config.toml
n_layer = 10
d_model = 512
n_experts = 24
experts_per_token = 2
d_expert = 224
d_shared_expert = 0
activation = "swiglu"
moe_layers = [1, 2, 3, 4, 5, 6, 7, 8, 9]
router_score = "softmax"
normalize_top_k = true
routed_scale = 1.0
balance_loss = 0.00363
balance_bias = false
init_std_router = 0.0065
lr_router = 0.00133
n_head = 8
n_kv_head = 2
head_dim = 64
vocab_size = 8192
norm = "rmsnorm"
norm_place = "pre"
norm_eps = 1e-05
positions = "rope"
rope_base = 10000.0
rope_fraction = 1.0
qk_norm = false
attn_scale = 0.125
tie_embeddings = false
parallel_block = false
init = "uniform"
init_std_qkv = 0.0227
init_std_o = 0.00507
init_std_up = 0.0227
init_std_down = 0.00313
optimizer = "muon_variant"
lr = 0.007
lr_mult_o = 2.0
lr_mult_down = 1.5
beta1 = 0.95
lr_head = 0.00597
grad_clip = 0.5
warmup_steps = 200
schedule = "cos"
final_lr_fraction = 0.0
batch_tokens = [65536, 131072, 262144]
seq_len = 1024
doc_mask = false
z_loss = 0.0001
train_tokens = 922800000
steps = 7344
dataset = "wikipedia_en"
Below are experts of layer 4 (counted from 0) of a mixture-of-experts language model. Rows are named router (the router's row for the expert) and show model dimensions 192-223. Each number is 50 + 10 x the weight over its row's rms, rounded and kept within 0 to 99.
After each expert's rows: a language model's description of what the expert responds to. This comes from a sample of Wikipedia text that the model never trained on.

# expert 16
router:48 53 59 33 48 56 57 55 26 52 53 44 57 44 44 47 48 53 72 37 49 47 44 39 56 45 59 52 57 48 56 63
It responds to: Capitalized small words inside song and book titles (Of, New, I), Thai and other non-Latin bytes, and digits in stats tables.

# expert 11
router:45 46 65 40 59 52 34 43 59 49 46 43 43 50 40 62 51 58 56 42 60 23 61 43 43 41 54 35 63 50 50 59
It responds to: Adverbial particles like up, out, down, back, and the spaces, digits and month-related words inside dates, such as "late 1995".

# expert 17
router:60 38 52 50 34 55 56 42 37 54 37 50 40 45 49 40 42 33 48 51 58 50 52 54 44 46 48 57 50 50 27 54
It responds to: Capitalized first pieces of foreign or unusual proper names, mostly people and places, such as Na, Bre, Sim, So, Ban.

# expert 8
router:66 55 62 49 58 39 38 33 48 43 64 51 34 68 51 49 41 49 49 55 49 53 52 45 53 41 57 57 33 49 51 27
It responds to: Table cells and headers in sports, election and chart tables: spaces, dashes, Position, Result, FW, MF, country codes like CHN.

# expert 12
router:56 53 53 50 35 53 54 55 69 33 37 57 53 39 57 56 51 49 43 58 49 53 45 81 63 44 52 41 32 33 46 31
It responds to: Word stems and common abstract nouns in technical or descriptive prose: part, end, hand, addition, storage, exp-ed-iting, trans-it.

# expert 14
router:54 50 46 49 69 39 68 42 26 46 61 55 62 58 42 42 62 52 32 38 39 58 50 39 43 55 46 44 63 48 51 61
It responds to: Opening quotation marks and apostrophes, year-final digits, and participles after hyphens or was, like based, built, published, said.

# expert 5
router:44 50 27 53 51 45 53 49 51 60 69 48 55 43 70 43 41 44 46 38 43 61 54 63 52 51 45 66 55 47 53 54
It responds to: Commas, and, in, of, which, who linking clauses or list items, especially after place names, as in "City in Plymouth County".

# expert 2
router:65 54 33 63 59 46 47 40 55 61 50 58 56 56 44 58 57 62 52 55 69 56 47 31 59 55 40 52 53 55 42 48
It responds to: Syllables of Japanese, Slavic and other foreign names (Hiko-to-ku, Anato-ly, -ić), plus first digits of years and scores in tables.

# expert 0
router:40 52 33 47 35 50 33 47 60 49 58 40 61 29 33 30 53 55 62 48 48 67 49 40 52 41 38 60 55 56 59 46
It responds to: Word pieces inside proper names, mostly surnames and titles, such as McL-en-nan, Gu-th-rie, Z-ion, often after a capital initial.

# expert 20
router:54 53 49 41 68 26 42 42 40 28 45 54 57 50 58 60 46 56 43 49 57 58 41 42 30 52 44 43 58 62 53 51
It responds to: Suffixes ending words: plural -s, -es, -ing, -ed, as in disguises, fossils, decisive, ones, heroes.

# expert 13
router:55 48 55 53 48 60 21 76 56 51 48 32 45 68 36 46 56 61 49 56 44 46 55 56 48 71 35 62 40 38 56 59
It responds to: Articles, possessives and ordinals beginning noun phrases, such as the, a, his, their, third, second.

# expert 4
router:30 52 58 53 54 62 43 61 53 63 43 36 50 53 41 61 49 48 65 52 48 49 48 64 66 45 55 52 59 34 51 51
It responds to: Inner word pieces of compounds and place names, like Sun-sh-ine, northeast-ward, Run-cor-n, -ford, York; also some table pipes and spaces.

# expert 7
router:66 57 36 44 43 51 42 57 55 47 54 42 53 57 31 62 70 55 45 47 55 43 49 31 49 48 56 39 54 53 52 41
It responds to: Ending pieces that complete words and names, such as -ary, -ical, -ation, -ed, -al, or the "le" in Fremantle.

# expert 6
router:62 53 59 50 54 51 58 63 53 57 55 40 57 52 42 43 47 49 61 50 40 45 49 42 43 35 53 36 41 61 58 57
It responds to: Sentence subjects and their verbs in biographical and sports narrative: he, she, it, team, film, season, election, scored, announced.

# expert 9
router:46 50 49 43 44 57 68 42 48 66 39 48 39 47 52 42 45 51 55 53 53 43 68 51 41 58 52 50 61 53 60 53
It responds to: Line breaks and the == markers of section headings, plus table separator rows and closing parentheses before a new line.

# expert 10
router:52 56 52 42 52 41 47 53 44 35 28 60 38 36 49 50 49 60 33 43 43 53 40 56 50 36 65 63 54 57 56 43
It responds to: Early syllables inside ordinary words and acronyms, such as he-ter-ogeneous, le-mon, aqua-a-er-obics, plus spaces before numbers in lists.

# expert 18
router:32 50 40 54 50 50 69 35 59 59 67 64 50 60 82 45 48 45 57 41 58 64 44 49 47 45 40 63 45 59 58 49
It responds to: Periods that end sentences, closing ")." or quote-periods, and final syllables of feminine-looking names like -ra, -a, -ina.

# expert 21
router:46 49 51 53 37 66 79 47 41 45 56 64 44 57 65 66 39 45 45 51 40 35 47 44 50 68 46 39 40 46 57 55
It responds to: Auxiliary verbs, prepositions and adverbs in running prose, such as was, is, has, of, for, at, highly.

# expert 19
router:51 50 59 49 54 43 42 53 45 54 60 62 50 77 53 55 48 49 51 39 43 46 46 48 56 63 63 48 40 42 38 54
It responds to: Hyphens in compound or Korean names, list-item dashes and infobox colons, and common given names like John, William, York.

# expert 15
router:44 49 51 52 45 65 62 49 61 51 61 59 56 34 54 46 50 42 49 54 54 40 41 64 54 55 52 55 58 49 51 47
It responds to: Bare spaces before numbers or words and short word-initial pieces like de, re, con, un, co, plus opening parentheses.

# expert 22
router:35 51 58 65 49 55 42 60 48 44 46 34 43 61 49 62 52 47 50 76 45 55 51 48 48 62 26 72 50 55 52 57
It responds to: Individual digits inside years, dates, statistics and addresses, e.g. 197-4, 34,363, 44.37, especially after another digit.

# expert 3
router:49 45 66 54 48 41 28 47 48 51 31 56 43 39 51 57 60 45 50 65 52 46 43 42 61 43 62 42 34 50 48 55
It responds to: Dashes, commas and digits inside numbers, match scores and measurements, plus unit words, such as 6–3, 3,172, km, kg, °.

# expert 1
router:50 41 49 62 71 54 51 60 62 66 55 43 65 41 47 42 45 49 42 52 56 48 60 53 56 40 56 16 43 39 35 43
It responds to: Head nouns and plural endings in names and noun phrases, such as University, States, School, education, sector, hospitals.

# expert 23
router:51 54 55 47 47 43 46 64 38 34 42 45 47 49 56 45 57 55 46 73 57 44 60 62 47 48 57 51 52 68 46 59
It responds to: Pipe characters dividing table cells in results and statistics tables, plus month names and semicolons in lists.